config = dict(
    num_hidden_layers=13,
    hidden_size=384,
    n_experts=48,
    experts_per_token=6,
    d_expert=80,
    d_shared_expert=128,
    hidden_act='gelu',
    moe_layers=[0, 1, 2, 3, 4, 5, 6, 7, 8, 9, 10, 11, 12],
    router_score='softmax',
    normalize_top_k=False,
    routed_scale=2.57,
    balance_loss=0.0117,
    balance_bias=False,
    router_noise=0.3,
    router_cosine_scale=20.0,
    init_std_router=0.0308,
    lr_router=0.000483,
    num_attention_heads=6,
    num_key_value_heads=6,
    head_dim=64,
    vocab_size=32768,
    norm='layernorm',
    norm_place='pre',
    norm_eps=1e-05,
    positions='rope',
    rope_theta=500000.0,
    rope_fraction=0.5,
    qk_norm=False,
    attn_scale=0.125,
    tie_word_embeddings=True,
    parallel_block=True,
    init='normal',
    init_std_qkv=0.0212,
    init_std_o=0.0,
    init_std_up=0.0212,
    init_std_down=0.0,
    optimizer='muon_variant',
    learning_rate=0.0025,
    lr_mult_o=0.915,
    beta1=0.93,
    lr_head=0.00652,
    warmup_steps=200,
    schedule='wsd',
    decay_fraction=0.867,
    decay_shape='sqrt',
    final_lr_fraction=0.0,
    batch_tokens=65536,
    max_seq_len=512,
    doc_mask=False,
    train_tokens=368200000,
    max_steps=5619,
    dataset='wikipedia_en',
)
Below are experts of layer 6 (counted from 0) of a mixture-of-experts language model. Rows are named router (the router's row for the expert), up (a neuron's input weights, with its number) and show model dimensions 288-319. Each number is 500 + 50 x the weight over its row's rms, rounded and kept within 0 to 999. Numbers have three digits each.
After each expert's rows: "gets" lists some tokens that make up at least twice as much of what it gets as of all text. This comes from a sample of Wikipedia text that the model never trained on. Tokens count by the router's weight.

# expert 5
router:567506560509466403516469461522562575458447433419463508471505531526531510431446384503516575406355
up0:496602467602425444538504490503492493487414495482477512460552587452520547540437608467431503529512
up1:469490539485464459482599457493470483489558531571555514440501504469504481405587599596545517525433
up2:522404523529497525480445520506580500536508586467543436495568500547497487556535531560588538519461
up3:527430563497583521481516561539549523507510616532544549542526459552498555621516475586504494490505
up4:405482490527516547497652514529460527439447503568534458508494514539443493561540623596470542455465
up5:457471537515506556491473442537491530574516465543426474499468421505449565496590531586436488483527
up6:453486569534557506477474457611569550450489484534513459488527546480502465496536507582516531551498
up7:667577409497388473496476582519492506523478511487532514577575484501542416436486513540520500557567
up8:505603505503531514514443458456508487495520407493478498437474520518426541531460512585518572507459
up9:536477486485464497540443536518404556476527527527528544587493459520490489527460536501503421433469
up10:539535425463429394492539468520531546463473369465497519566482446498440422516521479530461498407488
up11:462515469534609483505477424487481540571543473514395544497558517441556433424366403514466465462511
up12:477470515544465508489440589399599436511457471503528533530499469551524533512520490406490548510487
up13:646466522549536545515421425516422549443660501499498463492409478585540647498383566517535522473468
up14:490449623566508508472507467472535470445507486536480522466460412522487502445564499536416497493561
up15:567508555459599507519534472517508428440573509550450418518446512462504476484456509566389528507566
up16:453518521565438447380539553520451556459537531444578553456488489535515501489456576511501473473549
up17:602505518518383403434406483499577452485539557578464518490471448570458537491505542560538455497507
up18:537438510451599481498588537413512539532509453488501370516461467528438510560530541594456548477429
up19:504550522499494388503505396491503408544530483530485466543524534527523569587547521486476425506413
up20:504543467555592480544465456515536437507509449539508480632487549471525530568566516452470442606528
up21:441530443549459545530490511520536547557551448593480469444473430569421450433521493497523515452416
up22:468427507452536470454525494598454507425513478481489546512497443549556412493426461547488444438359
up23:450567450518566548451440533419521446502563453452459481446525567563504472470533489461464451372509
up24:489482536471596487475455448479519590498547536503457530491545465436469472502452544545489513457446
up25:522554559567502444528471432520435525537541493486537549487487586465452446506492458502524453538545
up26:506469533502464454432433514514445504497563521566401439507473418413492494513542448525525542571548
gets: "1", "0", "2", "3", "4", "5"

# expert 39
router:519507549495480548499430581483492444561538505517561549486511553533484453507463498502496569524341
up0:522526542496557452571475531465473504502541521508530463623543508527493466474537516406565384437467
up1:485463528496593483428427637556467520550542429457537532507494473546534492571496486462498568570437
up2:503512537577449430520373534402511502475548492525436489478501484464481505490508607518479542504462
up3:480503528537551532523451464468534512514458496489520523505490507556571483469564504512490542466455
up4:477431525513438461546504552531554477463505482505466595457487511534461472447528527448493497546412
up5:466528525430455544493506423492433424539462470472521470490466532525522592481541469453527526496609
up6:454461489449458444499419457635551478507487499551565527528520394507625559426519476438503521475488
up7:586498387514524485427444508471502514498525513420445549584416452548526508502523493488519603450529
up8:421577497520490483465526529484529508564540483470492586507416524463561484568519473493577526553453
up9:441514576550482523347469472508482480556574550463544493489487422514484547433496523497386462541479
up10:486536506398414553550510563409461518518603392500555492510543481507534487501499544464443494579459
up11:422455485416510426381557568431568526499551520537509443551607438548477489424490535538569442527408
up12:514500440447386443544512511560519498526521478469510497431535489512483458559508505559456532322453
up13:541551453499528499482496456568490600517473444519448508514387514561523430607502480449538574522414
up14:548424514434444504529523510516427521579505498406484504550405528455483599570580572423485580493501
up15:513482482569401520492487503610482525553539536611539459611528549568492556471560467454509490641511
up16:535586496523484438555496567478504449468555532494468506553438497374460544411534502465503517436463
up17:425443542494527485485476444496485471518506443516454510492485517538452559492478522517486536452545
up18:538524466476543506483434396512426573441536533488477416528478559448448518497549451544580489507496
up19:560507400503437416527549543506484511495465548555504566488463440542510524461456490463532489524454
up20:411553595482556503493465479521506591484479526439487521497467478509505533484499504597441527547495
up21:556416514499505415512384480547468512495617483493515571522462403448567562425472510539544508518463
up22:509492492540527519519478499564520457473461561523444494474561562554457514454435433573629593491467
up23:496515506413544505497545457519512465472526544559465534547546501415448511435480480505558469480419
up24:464509502512504460482535501541404517524565501497434508476544516531470574473491534524437481486514
up25:497540593592504439485454510632496542430430507472496509380522476511542515473490562462471459563590
up26:568485479465505448534444460543497459387512509446496419524477567423553536525620513497509478439535
gets: " |", "\n", "|", ")\n", " (", ";"

# expert 46
router:470574461461529447522531482402543558529397510475493432482437426582580480482478452494474499497464
up0:552504497388553521386576513541577520457516525430497541510527509544530422506496512570431485505561
up1:458496492556492538445426528499481503455498435519472566623502550509511473494505505409497496492581
up2:533549537511559470533450467469512457431408457605489459504569506530491517545511507509456578558478
up3:532510481348535539490503459506615520390424469562554484598454434469494493442506535611482596534497
up4:506579538536534480487464514515476423432541543475449468539558573518472557433492554480499417565469
up5:462514567472511532543530449561533464467454547441472580479497568594547349525492489615515461521496
up6:448509507485494483532467547478490555468547531514514519443449484519506534465514476484521547533558
up7:444494414542523468450499520520492524510547540440508486488476529497576489484521421546514481504507
up8:507387512525490536555520433435586478523489442557558472541495530401542530492523504485501456535497
up9:517423529501532513534341516411480567484585586518438502459481495458546503503526497524478525516494
up10:452514514530508504507498478496522491511468568535492425495569480550449448415474479495512514563463
up11:492523520472491410455549529513527504552500446535497587498458476574510576539521581471463442468495
up12:533495485511494447499589595507494464573504562472550457580425527412468525551548447580455529526499
up13:603419531521523424475458455509465493449503539463499558644504597589493617523478468556563446513562
up14:513538499518564477470463550598568598542527502436541534428427539510476523466411571488489482519473
up15:448486479460597561561426526571496414418454479583547549565496442501473562469434561584459497540547
up16:540461639544442499483498416534521447510505442512473437546458549456463507570472537461506555375484
up17:436494485456536468656556402534483521428539497439467513469547514484430506469522493410518462553475
up18:583615509573471511583476426516535488530527461502492465501476487528492499477412517531463534480467
up19:432492529504489502493496490454553531470544459509418463498515616486505604510414415534488581530432
up20:397515490611539496477560412440551510502546471421525390579520437471526509504602558446527437440580
up21:469462460495544557420491533544514522540547459468455496487379393542462433516450560548515564469430
up22:466478512577521517614476528530540445567482482659453428572526530533530495498433457459546567490508
up23:524464402496573476502510500480524456409514454476485524490496510593500501563546492423550554525514
up24:491462527435495549485499487507512482488486466578426518509489426354551529526557478435549535546579
up25:558504436561545461433415432507564622441480520440501505550533538454458555476542524528498468435633
up26:449586530454509503442452516416530498478470515511445539479549446513529452464572493540429513470463
gets: " to", " in", " from", " and", " with", " of"

# expert 6
router:523348507481578475552502559489515429606490506543466471553480515465502573451552614502464626465530
up0:484464336401393453544437533511491500523583446411408564513588540553462441580549545518493525536389
up1:506509543482566464555407429503530467526551564490530483564464515555529534472522491546482473585468
up2:538532419424482481413563492419462471405561470518590515569538464444472518426502549443561465503567
up3:563576481476508490499511479549476523585490558423439488566515386401487473523539571517501501516387
up4:528498472445551519525503458552544497506571468416512529476531489489525477394413522494451500487477
up5:549532533627469509424512486477460505484370539453518487588417552505404467577490539480489529510479
up6:527487582498628481453463507567528530583519465488534537560546468525526539496528525536490402538513
up7:559513554504447470576492448557507453483470547553472490446587564590499445534485483513464489478407
up8:530537538443498567377519546548510532450494432423429504533496512617549424537547519472510507519610
up9:643496489484557509517455441563593457496521484501508561483460523403522491459405500555505529597473
up10:513413486461478465536499478559524454521594449509495387474548586485564516534439462505487448446510
up11:484482548532488511478502409432502541515499452421518400466457552475594538487498547397509530540526
up12:389599453532535469514603502401452467553474607512547515535513478524561513532450471510505490504497
up13:522451500529545534514510593513420432540462487431440498510479492415547535463497512501529485502444
up14:485507464483434526602521442472459467510624566495566435556513454579474479455395464467514516525536
up15:491516454555536470552490465548570379548508544483428400473551588530548535437474502509557489476523
up16:521534503480551475525615465506498495444483379455547552610515495481526531521473450395512446568510
up17:491491483469539472486535522564510451408523474469463571594494454538513564499597603471445565459515
up18:517429573479483502518446510480548518478421496592536464486571504380558396448542608472470523541520
up19:439495620451573516559515522579507555461501501524523504449498407599523448456534444459471577497493
up20:509421449508532422495546581568496514524538503636390494578522493454534462470480510571424554530506
up21:446463443461519545388436566503397476461555582558522494543443500502479503581490590377476515583473
up22:498496606580491461525543562533520452455518530536452537565434437496528487446467441522454404473518
up23:502405470430559484467437494499461512582536517528489512523505564484529526466538566530515430528412
up24:402526618442550448464503470468584451520426576534476531478529493438494588388529478486513524555443
up25:543519460571428452460509580478437563600551525477483528530474481512446459550518489494578429556516
up26:523515453482488549492464485496505542506541540500392473521440470470442540489557553576522520442411
gets: " as", ",", "in", " and", "at", " with"

# expert 11
router:527459508590443514640479514474554520516467493530441491489529506435491532533452479522496564466451
up0:496519497490486591480485490534407504531446527478581465442474583567567480498484489560578561516442
up1:564534459596542532481508541531446513496525475488515461587488480595512532497584511590462412489513
up2:546529473425438514489487522607468426564602465529538502460449442576458507500485566513474444436549
up3:498398478541481556542484429369592495474486537561581498494406422525521442576534541547467500468620
up4:509445615576476472530523485571533510538536469483487420536346580480548510484537487453500591543494
up5:527617585511592574460554528520551463490483479391515480534552442536531473428460617531479447483545
up6:495495530499532548399575432512510488458469430550492508513484507461457496419498649602481505432515
up7:538559548520400475506491482506510489547552485457544422516502471409435549426570448505549452469540
up8:414520572511491559491526430463462584486480505420388473457553424479471431515493533509430491550521
up9:507454529415475526570484565606475516501538542516475550537501529562567451455456509477495502436414
up10:489532473523505495409488421460552442426573409489453486479427432521549516554596461528458488486542
up11:543558469548445457448446513492511572516516478440494479509456444465553473473498543502462571540586
up12:530433506493521452584542538517453468532486488456554469563434499535504582423507562497473590515546
up13:487447528434580463591469474563505535535539501428465451606436482457448541531540422440512488502480
up14:492445517425554542548376493520576525439492526567460466488574488511435465467399598535541505469519
up15:472414471566551551504462574477501488442501499559409455468497487467532441518436468511452421567488
up16:477442562463583545514526501590426559456549507518511554509512430500582517500479574561472534544484
up17:521474451434496534464469441497490429501470544549561526512485564469537530556509465515555531431584
up18:510465537548481472485488496519487516504513515472544507424481578570493501397507468559489558492470
up19:483468523590492459485446460529488478458565627541518545519516451478487505550512587462497517484519
up20:500590493577524427488599471504545494462526519510390537435532435505333496454488514513476496441591
up21:456562664591530494462483552560456538557514454475510560454410620479485464569504457479457558498544
up22:539527563530506613536542439479479548457496621465466547553489463432453493508561565583525520417559
up23:495499528511510533485539545533456443510512483478503551531544405552507441556479489501474511475517
up24:574521491528490592437396480509519468485492474483488477590563530522502441499509472498479443446520
up25:508477389553475515525463528454500485537476505596487497489465434480582466522489467573560568549504
up26:523440524564451501460438531462493430493469546487493508512425523493556591445447538493505531516428
gets: " |", ";", ":", " –", " Votes", ");"

# expert 44
router:594523579477516507536452499580546537441488480497453463479515544494563464519586412569513555502405
up0:550524444537471421559481515519550617474503541527454523559561504472540485590583456561470494486427
up1:507455491512531483550439517402590477484453423483479447494545544578490477497544584425456546527496
up2:539520600614616564493483496544528400503591561502475516484456551554512503528531496511433552555437
up3:504530491525498476486551422566564572480474531592520533416528495454512444415593474530587466431426
up4:449508468434454485504557473560510461570537459467521454488422499538500532559505544470561477445492
up5:504489499405478544548466542520517528488431514553484539493439518554553612479496546423588529539498
up6:505483570498505536519483534465482519488535457443521573473461549526544540614573493605423462454476
up7:518497555539596503590489530560568403482429585514489636412489543448392530497497523502500510459398
up8:489456537595418492428510474499516411498477478572497434567499487493487517551481534551541523491499
up9:398593629572510551518450508455471525380537456441511510566487611553473644462513403426461435467445
up10:441472492546472455492411536501468475502468520579521532486517600411426512557505420535497455499490
up11:516497580458559485549469433590558470431572635477449470509517489556527499436538525538484533496428
up12:383446505545605462475539566532468511579476474371508481552366449438436528574538422456628475397577
up13:492448571622545520441435579503510479433450482460470508548473620477492528434562540482533672554446
up14:552515602553644467444506424508510550456458494538624492515557499468450461494467563527546507495564
up15:478487502438525544515547450488532606517534484576474472523460602542468554573604485499511559524461
up16:462586520460474518549564553525511498465456492477475515579412517541545554479612520570535483468386
up17:496483500590467495599520495491474554542516547513572475478528504563537474516498504555528558415425
up18:570552579572512565445425468568601457517495427540363436545553498502521469416473450471454416526556
up19:523484487553442554411507548463450487525518468565361435428442541431483548565496472605574567501446
up20:525510583547510473572560425573503450487527455522506383544465454454528525493416525540500511445460
up21:494613574571523543482476545438482421505545501502453480504585433522458582521459511498623387545498
up22:556541398486493513538466436508557513450473514481592461526456522557517438517438509482505490500613
up23:445460517589484510526464552487597576458469546480494469529502548536563400481581533532547477451323
up24:436412595557526467511439562454550481504578497528481552581433475515477454447597474508473491511504
up25:571546448547540462518522497472584528472509531509620540578511564508444462550597538567516419438479
up26:566563546507552544449485407517488593590490486476574575515478555423445462565424581544520534450521
gets: " by", ":", "\n", " name", " Born", " Genus"

# expert 35
router:461542466578377507414482446535524530425474505532547499543432487510574533472481487591520452541443
up0:457448560494515482539563409481521458485502547512489504489489456488520594539440488500445551538550
up1:498458449557484538508502492515539457525575472509576516505539461471529543455524470438573522465515
up2:486616477565439475458476497483464527440392457507428486518516568516500548532530539500574395427500
up3:434428565528578584516494520513451525551479461495518531572444440484610517527565545477447449459472
up4:582536479596481470515549564428574484522468446463589436508477534411443523561482357432527578475556
up5:372576547431491476582589421432471529507552443545525464552575457508541575497553457508434654508477
up6:438577502535505545508493529545443457518558585521499495465517491492534558520447494513462442495554
up7:453544534452563517465421425540523358443493593485532498508417415488513517498373548545515555529534
up8:487528420520513370524513480535470588441530474488560508490460441443544540541522441465470537496496
up9:506493473567542502470369442520459435521441574438439499531521531590562534495484491498433474529465
up10:576533423557426489509454451526449488483441433553453495489537468464411460420520481564579433464468
up11:501428543511479454409526408573616521416524513466511468503531488483457474473507491491499521471496
up12:581423551582482467575468527580505509479443470522631540480510500482501475476529501546528481405495
up13:496619608497529476513559470466588505431430501495582465470547566578479524492520500685442545538457
up14:448528373584453552425517485583399477588550552482478430514479540574537508438517512508529576472486
up15:499468470546584547503505454443545561441454475478499511528519516455548464463554504481487447488507
up16:507545596541580435461484421570499601503496459554505485472494543517490519428544536421417514496524
up17:495446519438538417465464475491612554462472516529487514509464430519537604473495556546512439518519
up18:420409510456510533437579464464438439488479449556454566438487518541460464432489536503554433528450
up19:561508567466504519496536454457569434445531448494503521430570453622438480535573544576508524471531
up20:418593447536471645392532479514464497503534499519433459502468465589528581420507489604501558467491
up21:541490552534474465550542527491560566479525522583545510546571584488489433525535485500538502505413
up22:524497517498518445501483478521495520426531498511522515530516422569557532491617524531458456583473
up23:452452499488457531507454514551433451361532443497540396511452442424426420532413484489540490471549
up24:479516576552519600566488478485464523539522496561392485483459449590502462509496573576538465547499
up25:408542515566475584510415537566501544425480495567522457458586533560479482576496491559518478455480
up26:476452547452567461458513411480499473547542499462520520487496445631545582522573484574451531580472
gets: ":", " |\n", " –", "3", " by", "000"

# expert 7
router:472515478530496543550484548386543520529565452572527561377462509499503553474584500501511500506557
up0:521524482520492603480549563513513480502437528521457494448527545609516572567526525501470510399512
up1:544501546508526478491509425514631498460456441492530468458569490553514495530501578530502555468591
up2:457383503507529490481505565500504470573425452555599504418560492509467592497526503464551509420515
up3:578449527556489478476474501518558476472517517543630528517523550498547511512523539440522486449512
up4:447537463554605493536448550595443575527531485531429437543597533482496546497533450501532417451467
up5:517530523444538491468475534521549529464532494519463536472442462465464438401453604521517444458490
up6:448446473468503563596461523548460553486515466473422505497597543533540498401555487488415481482527
up7:512609534478475536687531511488532486473471447515439540474472505410560424459548473452415582455505
up8:501448573589510524553478434526513545515562550474568508464439537540450471466526507477499530528424
up9:552379481371466586475498530527467428473506486422444553439503515554502420408590547540484462473560
up10:550540463515509509548418468496534441528498563463499454470545451538519515446499483450469498551493
up11:470487506537604563555536644440548510380496513523543533510540445561439405477510448480479487469504
up12:511546482496474514462458565514437388450451539520566497472484475531487400428500531447463480429443
up13:596516446549533531388559382511437480439498485524468454539503529496601532488531517537369537477469
up14:512441612532505494498526478517460441497489458543542497600428492583513554451439536496567534478502
up15:453502519460586434470536462590457435519541490449513482465540513465536552485501478361589480559423
up16:520536487496615386534525525560490537495551525566497473425480515551508512478497516489458482520589
up17:526569431493570502485417553530476418487587451451464507561499530534495614518426467469537508525576
up18:454562532547515435487464497592540549562496438483443400513497432508447601519486517441539456535492
up19:431549543566483621513517537515559466420477588484567462565500424490533403538444509490487528396507
up20:443448551465463523425520454490536410495469465497481454615500559502432558491374552514485531501557
up21:543584541485572478505530435492493508547515445569532429499553554449508544548458471487445539590586
up22:540493495416523544512510444528436493466445476437461486494513415465456468524483565462524438507523
up23:526477503529606479482471468544547453524498464466521535491491573395599490502487491528504509509445
up24:514482404479528568460599396473499518462553508581515472521546432466439679541586477556403519477538
up25:564566448482507516504500478414506412469520471525523518618399449536530455450446519538471389537601
up26:502477501492494533416534520565508531386527510575550497545447495436502459537640434572455471502419
gets: " of", " in", " by", " for", " from", ":"

# expert 40
router:517439511472546412635532459480554445517464408529493445539546547624494526492511475522524477539399
up0:546509519454487486527488517549586538507516515442500474516497462473451447527432406492597487477516
up1:413550529522551478495430451542513506411507538563492423505503553523556472515463472568439388448512
up2:573527503474510529497476492555488493560467605507548593541476498551461527439582603436524499518523
up3:476484515580499477432546494482545500508473550527445531499454406532501511468471511535521495603591
up4:530505510447552586485522465495599533627402458421561435484548509565600546551524551495480549404504
up5:532603559500510586521550620539430509436441539557494518474470520539481425549518500417326460466491
up6:514516512525534478515560530527507364460552469442495432511527524538484452500472499414441417440590
up7:528452524439518491575457531535633522517435502381559552515434508516515452418468462469527458469490
up8:465542457502441547470503456498496443545576484557554536506468558486490416484428504443532575450463
up9:487525486488596479485461464525462460505520491479522389515514533530526443611463488547419440535539
up10:519407535499422497508462500528538447510527508564505523564532468486499525658496565422492424519527
up11:557452431458518537528457449497450518584448513499474546423523546592542524428528508475488539451488
up12:517517596490586515482463495392508526554424478458444530491518496488512458526531516525492480508462
up13:431504499499480580466456579463535485487442544475566543532378497508626481451440510437425442537508
up14:500475407473555525527508444499557473604506454510424489514485485448460512520584472459538420460596
up15:411519513545544436536508476466436509576544508534418456537531444621481616460558494498499513395475
up16:447500562525457478523492512446581487416530423432515435510474483465462503524531459512544582400562
up17:436450388500513449524452468475464450462572528478444528507485539467557471543505460393545461442509
up18:469467439489447504452473472478556493442559545503549370479453554585528363458530531546545499530479
up19:545419567555536443505551513560574400492475478543455423548506616528452501570447491547464468575533
up20:396410529385500533440468541543532549443460441440522480545419507616539538450485510486515536524492
up21:436485585509517451460530424483463512507492410390399510540476581546445519544551571557476457587440
up22:450557489529594613484396464461515427502472579559565515463390454452576466440585528503521511444468
up23:445494522540498483538571495570561472536426536516444405526421599528476495506513586510518519585501
up24:487502510520533452528505431448525450446512545405420454548467502558474559442496530526499527560555
up25:498551452522465520609551556445523516585480474508463555555590512461502442457537471494479474473536
up26:553528432461515532480503451513429479520587484475504489484526449571518517460461601445535452455499
gets: " and", ",", " was", " is", " were", " are"

# expert 20
router:494441457584530472504511540465564495575457439445527541565550509438408433467540449573503485525516
up0:555426540473529442474492488520464576534467496492574581447544572443557541454559448437549438501516
up1:559542478548542549549496439450509498536468473473535566518582486544453504511465480478393451476565
up2:398501469464551535489480468594453486559571536539518507562450519442478588492523484584460539457573
up3:519519554522509571486555450365567552491521537461431424446534497512594489491528591524528522469560
up4:520457539453510434496505468518452566514475494523500443437601558572417553561533484610491481487467
up5:468543570497595482468476544521552404424518502462550482477544521559482504460410466522465489520439
up6:528481521524525554511532539546588538532555487499444504495479519442566485436578506441525487408514
up7:513438518546450488519489544492429472572473386403564526456514611500495486516494465473457492526478
up8:501488485516483522532553605475545484539484419541422509523363399561533507558462480544505393422472
up9:486544450460573595515562472531507521488530518525487492492430502488538496482525559541460480531527
up10:475518399555471467520488497466486504508557540477510421510457603471530525476531510489591566544504
up11:460423559521477397481521512472465607548501510587441536630480479462589564515464540549430527522534
up12:496416479404494520554386534562503384469440393525421562464474466500450563500458503404460539527505
up13:457512408488408516642549505574541467491555443442533438401522382430508544541493445526447547402496
up14:490523419529469549422523536480428465455485498457533491480507544537599460601486384528558482498521
up15:540500523562496529465434530483440616445473464481420527499479489536561498488472524553501529462502
up16:465474516471510509494413487537473534492431469394423555539550511580491511561541410526484556468511
up17:380482525506496487490499478473446455481542492535541553411563485495554563579584471489519535449570
up18:459524517432589524516519502507458452519583514506385535553467519539454566453523530439530564449517
up19:510499460451495501515572484514453450544510398428420574496449411501472482492597461471531474534444
up20:564450522576556494602490569489479476561545583412388495505533577520537552472541532526545507550464
up21:507465524514559546454455498486441559494418572554531553510481492480511559499473412500483544584418
up22:494525625421563602535549476510474530486476435448440462505451514482492393600509473386528418543523
up23:495524400569534487489464511505475474548467464520420568505419454450579474491419454500385543495564
up24:438588496523561570445497528439601497509474534610437503481554603494542491456441500486399531401459
up25:516548540526459473474530522464450487571496404460459455506560632564486630517545503512616497527551
up26:476546511546577424523556557492470436515505499455618572498511602505448545404521525477467547534490
gets: "4", "3", "2", "6", "5", "8"

# expert 36
router:539466471522412456496573512518512537613498492471539565473515590501455468562498453472406478501525
up0:468464488479533434554405518557482472464445458523499539535561499479480484527595497446535488460527
up1:455444479438533407470593480539524499531620561558447410464505473362548485544537484476499578472560
up2:481519378472540484508429447518473418465532481551552490544527499445483446439636433481557464545474
up3:455608409547539543515468477592469572481519518534494477451479491514541492458471510528566488540453
up4:594547561543484506499480445509453524480541564473506478473495470486513510500492532534476421527439
up5:547510434458558498502570472513455586497558527480454560492448459519516541466532443548558520441445
up6:459479493415458544558446460423524473510481530571543523470533572513489563535495547516524418532428
up7:529532478568486493468421602503555503590442498399429480507555521502483384529517558402468587450485
up8:466505591500522509554406444438482424493479478471507559554585505527525531460561464504497492495485
up9:656506480422508502550491575535511472446338484461581469472483553558440446505508547537490450455581
up10:471510505463516467474521532614479457482439440433499504545460500525438549524522459399550549525555
up11:439501545541517418538429495417528534458500390488388577569550542549459520545503462503487399433508
up12:504545539464481488445529509560535398441482440527519536417501509573509493517534568619595501570544
up13:493476586486548489458517500571547462536634469481528518554484460469550412413482533452495504445397
up14:464521429530464407596473467454579507461560547578530458553521477546476482533390618501465568526454
up15:485537541482547533446501484534463527442458514517519512540516617491487564455475478464457567516536
up16:576434516494504416466487508528485473473513516505555540493397549565487493415476557497488609504471
up17:505572536523423522544600492489594517462518427453490535457499525470456543450515558422411466567443
up18:560511411478517468499545532427519524400463428452542526524545496565566446529448471422492487484452
up19:440518601554522584590484502515542503525525509475548479451561503440466471460518553445487481409493
up20:531486470491524488537482426541598486542502461487431502482506469478469490493479564455594612444444
up21:429483481564546533463463466510453514457511463412520432518452479429534543422585524534547584598524
up22:533483538461409533585661591585484434485507491362470490566546495506475456491466519412415427492501
up23:522590439524520475575475474455469474474427479542481507570471451537460579498464505472486581514557
up24:556465515524546501545497508494521575520473454445467583482511484509537512488501433490544483450576
up25:436525542579479457459579488441421429414531526505503383488503445511476473507514529590470525514395
up26:490520428498505537524486509492495555536523591519483622567509381574548499480487546404400483535491
gets: ",", " in", " |", "),", ")", ";"

# expert 28
router:477496484539469483492426503539561485576453499434489468476453532534518584488575402509588558441432
up0:508600525525530491534498513572575604470489522570524464541481441487514574515516509500503526475475
up1:500558450479441554520526506496421505502543441500491393521564431546443481455519490575452541471487
up2:485420490483527495441528492493543409576575482536558458555522465478469452535435505597581594392586
up3:442405610486500434565507477465466468540591467579512524443552444560464546444523485623505382478482
up4:503511458513515565467465504599497486514469513382351443465518488504433612393494518533477560508484
up5:501509512554529451515463535590537484513415520451480555474496487555468516537511420528469511448484
up6:516555514436469530409624448561445460436526572514590577518464502515530546452531442454597517478475
up7:479430421538513498509446445520470512532559502558532531396490437477523495496533480441460532461480
up8:513396404499537486433530443437595491449506456419478385478519494558547625457517471493457539543534
up9:499486504434566530521483495453530538514425503490501563620513476481540469471489404549516586536480
up10:449488571558577530478451487459565516530513585454515457594545484512491434422364489445493512493530
up11:468543541499554535454476481546507466524499487505509529540505477486496510411594496541410424473521
up12:522502433486620504505479458441473519527414463566424422548492456516564504515489497596476523525601
up13:530366498518584470544497594453587467430407457496461472561479524532492547425521445458463539547507
up14:440497474459586475589608487540572484498484565481530503471432522592481486492500485472585551495424
up15:496561480437532516587545571510521435544559469577472567526623493549410533435478488507454417521476
up16:483563479524556489472512502512456465527472563463543546496514491513524492484469503527487522437495
up17:554504561531515492500409529542503548503493535471454524433535577552440464434497539427453441512486
up18:500481504473491525598526618493404513474509506565452494463497431556470507498510607434449512481486
up19:494546434620502470480458569550424496548540434546457473512473559583481542520488437481464351513512
up20:547520572512592490490437539559573487493513476593514510437545508454514528455549448520558509528402
up21:489611505534491557480544496543519502480476532454528530556463504536409449533583523562479502530468
up22:470455541482433495455509416394519415349477449500458542507423611448503468580578544490508480532471
up23:550530535522454505451523436504492511508452522532539510472491476496505433473453533565601528399422
up24:454518500528510491615571540585466565566464507398532504459523456505498412451482409485412520461485
up25:547508410589514576494469530519486438438458422535501498521514514511458479503517499479436522527551
up26:452496447495466487508484545409401572592471456521504510431463475499468448444534487445555486485503
gets: " in", " at", " by", " for", " with", " as"